{
  "d_model": 128,
  "activation": "tanh_gelu",
  "moe_layers": [1, 2, 3, 4, 5, 6, 7],
  "router_cosine_scale": 14.0,
  "init_std_router": 0.0322,
  "vocab_size": 7669,
  "norm": "rmsnorm",
  "norm_eps": 1e-06,
  "optimizer": "adamw",
  "beta1": 0.95,
  "beta2": 0.95,
  "batch_tokens": 65536,
  "train_tokens": 258400000,
  "dataset": "wikipedia_en"
}
Below are experts of layer 5 (counted from 0) of a mixture-of-experts language model. Rows are named router (the router's row for the expert), up (a neuron's input weights, with its number), down (a neuron's output weights, with its number) and show model dimensions 0-127. Each number is 128 + 32 x the weight over its row's rms, rounded and kept within 0 to 255.
After each expert's rows: "comes before" lists some tokens at least twice as common just after its tokens as in all text. This comes from a sample of Wikipedia text that the model never trained on. Tokens count by the router's weight.

# expert 170
router [ 80 135  98 167 173 153 156 173 119 140  80 165 108  83  99 179 189 140 118 122  85 125  88 180 120 123 135 134 115  95 103 143 157  45 118 103  82 189 134 136 112 105  87 137 147 150 149  92 172  72 113 145  75 158 110  89 100 109 121  93  83  93 186 145 143 129 175  54 131 106  80 131 121 158 151 193 157 124 155  98 110 109 150  71 111  87 165 144  74 135 136 146 133 100 119 165 150 128 174 147 104 120  88 155 115 122 125 105 168  63  93 133 121 139  85 123 136 116 169  71 125 146 161 137 134 154  80 103]
up0 [ 76 144 127 156 132  90 137 105 111 115  85  74  94 145  92 127 137 100 180 182 113 153 147  94 139  71 133 177 142  85 138 111 192 149 147  89 145 147 172 114 112  70 140  74 148 134 142 159 155  62 129  99 109 184 176 122 142 202 142 128 104 116 151 136 101 162 186  95 133 119 131 168  59 150 172 133 107 125 154 121 111 125 150 110 121 128 136 135 116 119  86 125 192 117 172 149 103 157 105 143 144 117 134 142 142  98  82 158 120  73 168 173 165 144 103 127  92  94 116  97  91 189 117 127 136 209 134  49]
down0 [170  89 125  78 115 117  76 135 102 152 127 125  90 147 140 133 177 108  89 130 155 122 101  96 168 224 197 101 121 109 106 120 123 116 121 210 136 137  81  69 106 107 124 178 116 134  95  88 121 119 102  98 119  97 104 109  50 130 101 117 151 149  69  92 112 101  45 106 183 183  87  74 158  78 124  95 149 106 132 108 135 120 109 185  90 165 109 112  88 191 117 124 103 146 120  82 103  98 120 166 113 158 111 159 138 118  77 115 134 140 112 117 125 170 167 150 117 104 134 133  97 138 141 104 173 132 137 162]
comes before: "ed", "ing", "ted", "y", " of", " and"

# expert 186
router [ 98 119 141 124 129 122 188 154 117 142 142 138 137  78  88 148 183 108 102 154  77 129 150 122 181 146 132 147 137  59 128 193 125 107 120  81  88 175  76 123 122 103  90 126 138 135  84 100 162 155  98 141  92 140 191  99 120 119  67 112  41 148 127 178 152 134 118  91 180 133 124 133 138 184 137 149 126 108 118 123 115 124 107  93 133 166 208  87 113 126  88 138 126 194 140 126 163 118 170  71  85 180 124 123  72 133 126  80 113 113  88 103 110 144 103 206 141  99 144 101 148 134 171 111 144 164  84 107]
up5 [ 70 156 137 114 147  69 156 119 125 107 119 156 144  62 132 134 119 158 151 169 121 144 138 136 171 131 135 147 160 141  73 134 122 120 139  62  70 196 155 107 129 125  61 157 103 126 127 120 148 181  97 182 105 158 145 128  58  92 147  98 159 172 140 136  65 188 131 108 165 102 130 139 113 186  71 168 128  53 137 147  23 120 134 135 120 104 138  94 116 126  98 128 137 106 120 154 160 136 151 143 148  94 121 101 125 135  99 129  91 148 151 112 159 186 128 131 182 134 162 111 170  81 155 100 158 148  69 123]
down5 [ 85 133 125 148  86 108 108 126 163  96 132 127 143 138  93 154 117 102 108 158 160  98 128  90 140 174 189 173  59 116 120  75 130 170 120 130 103  65 185 115 165 109  89  75 140 181  91 102 127 100  83 170 153 128 168 111  87 132 112  76 173 151 120 107 161 140  79 110  95 162 126 111 113 143 125 121 142  78 144 159 150 179  81 165 224 129 109 129  98 133 105 134 116 107  72 127 139 141 149  84 144  99 104 117 151 122  65 113 112 121 136 113 126 108 201 183 196 129 140 111 165 120  92 143 158  99 112 191]
comes before: "1", "19", "2", "0", "20", "3"

# expert 40
router [113 102  74 131 136 142 168 192  98  98 116 150  99 105  97  87 163 109 128 107 125 114 145 137 159 115 128 181 209 119 136 160 151 105 127 113  98 153  85  95  74 114  61 122 155 129 112  97 170 113 100 105  79 112 129 119 110  72 170 117  65 153 132 140 148 140 138 103 155  99 133 159 144 172 141 145 160  61  88 108  95 126  94  89 125  87 147 131 123 138  88 179 116 178 125 161 132 183 136  83  76 171  88 119  98 116 125 133  82  82 105 141  96 131 137 234 139 106 142  95 187 119 125 104 124 168  94  77]
up6 [118 103  68 154 117 159 144 165 112  94 137 109 173 121 129 107  97  73 129 112 111 151 168 111 103 102 111 169 158 167  83 167 132 107 152  97 164 129 128  95 129  58 120 139 134 185 156  85 134 101 145 118 127 154 131 133  96 174 157 138  96 120 171 108 129 167 159 121 150  96 138  96 111 132 168 131 136 108 136 149 172  33  71 121 150  93 122 107 106 180 192 124 168 162 122 180 114 130 140 228 140 153 168 142 105 110 142 151 123  89 115 109 145  82 190  98 121  64 153  77 173 116  95 129  54 156 140 138]
down6 [134 158 172 102 129  98 163 113 136 122 128 126 108  59 131 137 135 147  91  71  86 163 130 154 122 179  59 175 141 131 138 147 122 135  93 137 108 135 138 155 121  86 191  43 135 125 130 123 131 148  90 141 172 162 158 171 162 107 103 110  86 121  92 176 135 136 125  65 100 100 157 125 132 156 108 108 108 154 160 132 121 122 128 124 195 114  98 145 163 119 136 128 142  99 156 183  94  64  97 104 182 134 143 126  98 134 127 165 199 104 115 131  27 101 144 134 136  87 118  84  32 139 122 122 185 157 136 131]
comes before: "19", "20", ":", "18", "1", "10"

# expert 97
router [ 76 123  74 117 127 114 207 126  73 129  99 108 144 118 138 152 129 120 156  77 116 132 135 159 153 114 187 148 176 114 126 156 169  59  98 111 165 156 121 112 122 103 114  78 188 169 116 126 173 132  65  95  64 119 174 109 128 120 136 158  58 138 139 144 121 141 122  94 132 120 143 121 158 178 142 141 157 108 150 111 109 113  79 105 127 104 163 116 118 114 144 178 120 190 143 154  88 178 190  94  59 155  86 158  72 110 111 121 139  99  95  77 129 133 133 205 161 110 159  74 176  96 125 118 133 146 142 119]
up6 [108  80 116  93 161 155 117 108  75  53 116 118 113 107 203 122 135 137 142 162 162 147  85 166 131 114 196  77 150 147 179 113 145  76 163 145 112 120 108  62  92 109 140 130 136 180 128 113 148 162 211 105 134 100 138 110 130 123 153 153  96 155 117 101 165  88 125  43 109 117 128 144 128 158 163  76 125 104 108 137  64 129 117 113 126 101 147 142 161 166 154 170 141 129 134 118 131 119 107 115 135 156 145 161 112 154 174 146 125 126 179  79  60 142 123 145 129 190 123 129 165 201 167  57 131 174 125 116]
down6 [158 130 188  94 112 118 128 178  92 118  89  87  73 120 107  94  97 163 143 116 117 139  74 136 122 115 113 108 146 122 131 115 114 132  78 110  90 120 140 142  99 148 149 125  86 119  97 135 169 107 153 125 161  90  83  95 166  73 158 197 131  86 125 189 122 109 158 121 105 107 102 111 133  33 145  81 119  82 159 144 104  95 147 180 155  92 133 113  98  33  68 136 114 150 168 137 150  89 140 178 167 127 109  98 101  67 121 150 112 153 153 131 133 118 116  92  97 219 115 132  95 179 160 111 125 139 103 156]
comes before: "20", "19", "18", "1", "2", "10"

# expert 157
router [ 96 121  49 111 194 120 124 158 132 149 109 146 142 137 125 131 189 126 115 137  65  89 145 207 113 164 158 123 138 104  99 110 123 143 101 112 124 151 121 135 104  89 165 175 147 183 119  86 176 108  91 106  95 159 138  86 156 153 150  94 120 102 136 158  93 165 159  80 127 134  99 111  78 118 169 149 159 145 127 124  84 128  96  59 102 145 181 125 135 133 119 146 137 160 101 158 153 165 159  49  64 168 146 123 100 136 200  90  90  87 116 144 113 179 139 187 116  78 134  68 100 110 154 107 144 120 121  90]
up6 [134 131  86 144 153 224 104 158  79 169 153 103  91 153 132 103 107 151 191 144 128 132 141  93 103 132 180 132 146 110  37 153 117 141 131  77 134 123 128 116 119 164  90 196 127 219 149 121 130 118 183 130 122 141  72 141 109 146  89 158  76  90 129 109 102 130 135  96 107 113 113 103  75 116 157 154 141 155  90  87 108 104 118 141 109  81 115 157  86 184 106 147 105 106 134 133 118 124 175 153  95 122 135 118 169 127 108 194 143 103 151 139 123 178 139  97  76 124 159  66 134 160 143 172  95 174 104  74]
down6 [118 121 101 171 137 111 157 148 152 125  72 140 106 105 153 158 145 131  82  83 138  95  91 102 178 192  57 124  73  93 168 112 137 122 142  90  99 165 144 176 164 155 139 142 114 133 139 132 118 100 146  75 106 163 187 121 150  85  96 137 120  99 153  49 126 117 113 139  88 155 143 134  91 136 136  70  81 123  97 133 123  98  86  79  89  47 153 155 120 117 149 114 106 151 132  85 168 166 122 135 113 128 123 145 159 127 157 130 149 113 113 123 153  54 102 160 171 102 104 159  55 110 136 135 101 208 149  63]
comes before: " ", " \"", " L", " A", " D", " S"

# expert 41
router [ 56  85  93  88 124 164 173 158  96 134  87 129 133 105  90 110 115  82 151  95 114 145 103 160 164 143 141 143 156  79 145 114 172  83 120 121 122 155 117 142  92 134 111 130 150 119 181  88 129 111 114 143  74 133 145 103 125 102 131 129 121 108 138 152 116  67  96  64 117 208  93 116 111 150 155 115 166 113 181  95  91 148  83 100  92 103 192 112 139 114 118 157 109 164  39 184 130 110 133 140  66 164  77 151 144 119 199  93 116 137  80 127 153 163 164 152  56 144 127 114 123 142 119 122 148 137 168  68]
up0 [ 48 119  99 165 125 111 156 122 116 142  92 109 126 125 134  62 142 125 129 116 104 101  90 129 124 134 147 120 130 109 121  95 151 125 127 140 107 144  98 113 121 152 108  85 107 100 175  58  98 156 144 145 110 203 130 123  89 117 182 111 140  99 111 155  63 102  90  61 128  96 104 143  86 175 164 109  81 114  94 147  98 163 138  96  91  60  81 112 180  99 107 140 100 139 161 136 111 123 103 140  84 137 144 158 117 143 166 148  70 112 189  69  75 123 158 175 187 185 129  97 162 204  99 156 105 112 155 129]
down0 [163  90 117  80 125 149 129 109 166 166 109 164 118 160 152 109 134 132 105 142  94 187 139 119 129 108 137 139 167 123 100 147 134 173 146  59 146 132 136  85  67  75 151 127 141 206 100 144 158 141 161 151 124 132 145 136 156  73  89 110 123 100 120 126  91 107 163 193 122 163 104  89 155 124 184 130  56 150 125 150 211 117 155  70 191 122 107 164 118 152 200  93 133 142 102 126 114 103 144 108 116 116 136 163 100  84 140 106 147  76  68 176 116  95 184  79 104 128 151  77 120 134 117 139 119 104 161  72]
comes before: ",", " County", " (", "\n", " and", "shire"

# expert 10
router [ 60 117 139  94 173 148 145 141 111 124 103 118 116 111 116 143 119 124 116 150  78 118 115 131 180 166 194 124 124  80 140 113 141 101 145 112 100 155  86 172 130 115  54 121 154 125 135  60 110  77  74 112  46 121  89 102  96 131  94 105 116  90 155 175 175 102 128  55 139 140 101 115 101 166 114 149 211 161 186 109  79 138  92  90 105 151 166 118 115 136 113 138 131 190  91 153 117 148 147  93  99 161  73 168  81 131 116 102 107  90 118 171 119 186 157 176 153 151 118 141  95 132 157 114 126 141 100 104]
up0 [149 209 140 169 115  84 120 141 108 112 154 152  80 158 127 146  60 151 124 112 159 107 111 151  93 204 132 165 162  94 110 179 109 124 171 152 146  91 103 139 123 116 183  86 192 111 180  75 192 117  97  97 138 127 144 156  91 130 141 119 149  83 152 101 142 107 139 141 168  98 170  98 157 125 106 102 155 161 161  88 170 150 170 166 115 198 147 167 197 117 172 127 120 128 165 133 107 107 137 130 130 158  89 101 168 158 170 142  82 123 108  91  98 157 188 138 176 116 103 102 134 129 107 121 104 127  62 117]
down0 [ 55  68 149  80 117 118 121  92 158 161 106 102 111 171 112 143 147  80 149 134 110 125 157 116 101  78  76 148 162 135 145 127 114 112 104 127 127 101  85 155 122 182 148 110  85 121 160 139 162 129  78 142 110 119 184 119 106 116 134 141 149  90 103 154 111 158 113 109 153 107  92 107  67  99 152 138  75 135 114 112  51  70 226 145 113 102  61 140 146  34 101 143 165 122 108 124 161 159 105 129 105  98 170 143 117 114  77 110  87 142 153 151 172  93 150 192 109 155 118 134 105 168 151 111 138 146 140 180]
comes before: " ", "i", "o", " (", "a", "t"

# expert 221
router [ 66 104  91 111 134 128 160 125 136 122 109 192 159  98 109 175 173 116 101 129 112 147 120 152 159 116 173 141 121  77 141 125 117  57 100 131 102 142 143 182  74 112 113 108 161 117 133 119 195 105  61 169  82  93 140 114 149 137 124 115 101 110 111 159 139 165 151 104 144 141  99 116 104 140  90  99 170 106 130 121 133 130 111  81 112 168 199  92 153 167  79 141 157 196  99 213 134 162 114  58  96 181 107 146 125  85 179 125 134  68 112 160 138 152 110 181 160 178 110  84 172 111 155 118 129 121 115 103]
up0 [ 85  81 186  95 136 143 104 154 152 114  48 105 142 135 188 168 122  65  97  98  56 118 145 149 111 175 114 155 147  64 150 138 157  93  75 123 102 156 105 122 150 170 172 117  96  88 170 129 134  65 129 133  70 194 177 128 117 144  93 125 157 131 119 162 103  96 109 120  76 194 136 133  66 111 113 126 131 144 161 134 108 159 136  76 125 137 129 113 136 111 116 143 132 152 102 103  97 103 155 123 129 141 160 164  99 127  95  76 112 152 180 136 162 204 146 119 107  84 175 164  96 129 143 131 105 143 190 129]
down0 [132 148  90 142 147 129 184 150  94  76 159 123  88 139 115 148 126  65 153  95 106 143 173 145  96 157 116 199 148 115  93 136 101 133 134 168 175 118  83  84  61 105 122 179 155 108 130 123 115  92 177  76 101 143 142 143 122  81 110  68 119  87 152  97 138 106 141 126  83 149 170 167 133  63 176 163  85 112 154 101 171 113 141  97 123  44 133 171  95 110 144 140 159 154 125 189 163 170 103 139 112 135 124 205 108 121 150 127  89 156  69 104  98  93  90 101 142 146 119 159 153  99 117 124  89 122  94 104]
comes before: " ", "-", " ·", "ie", ":", " —"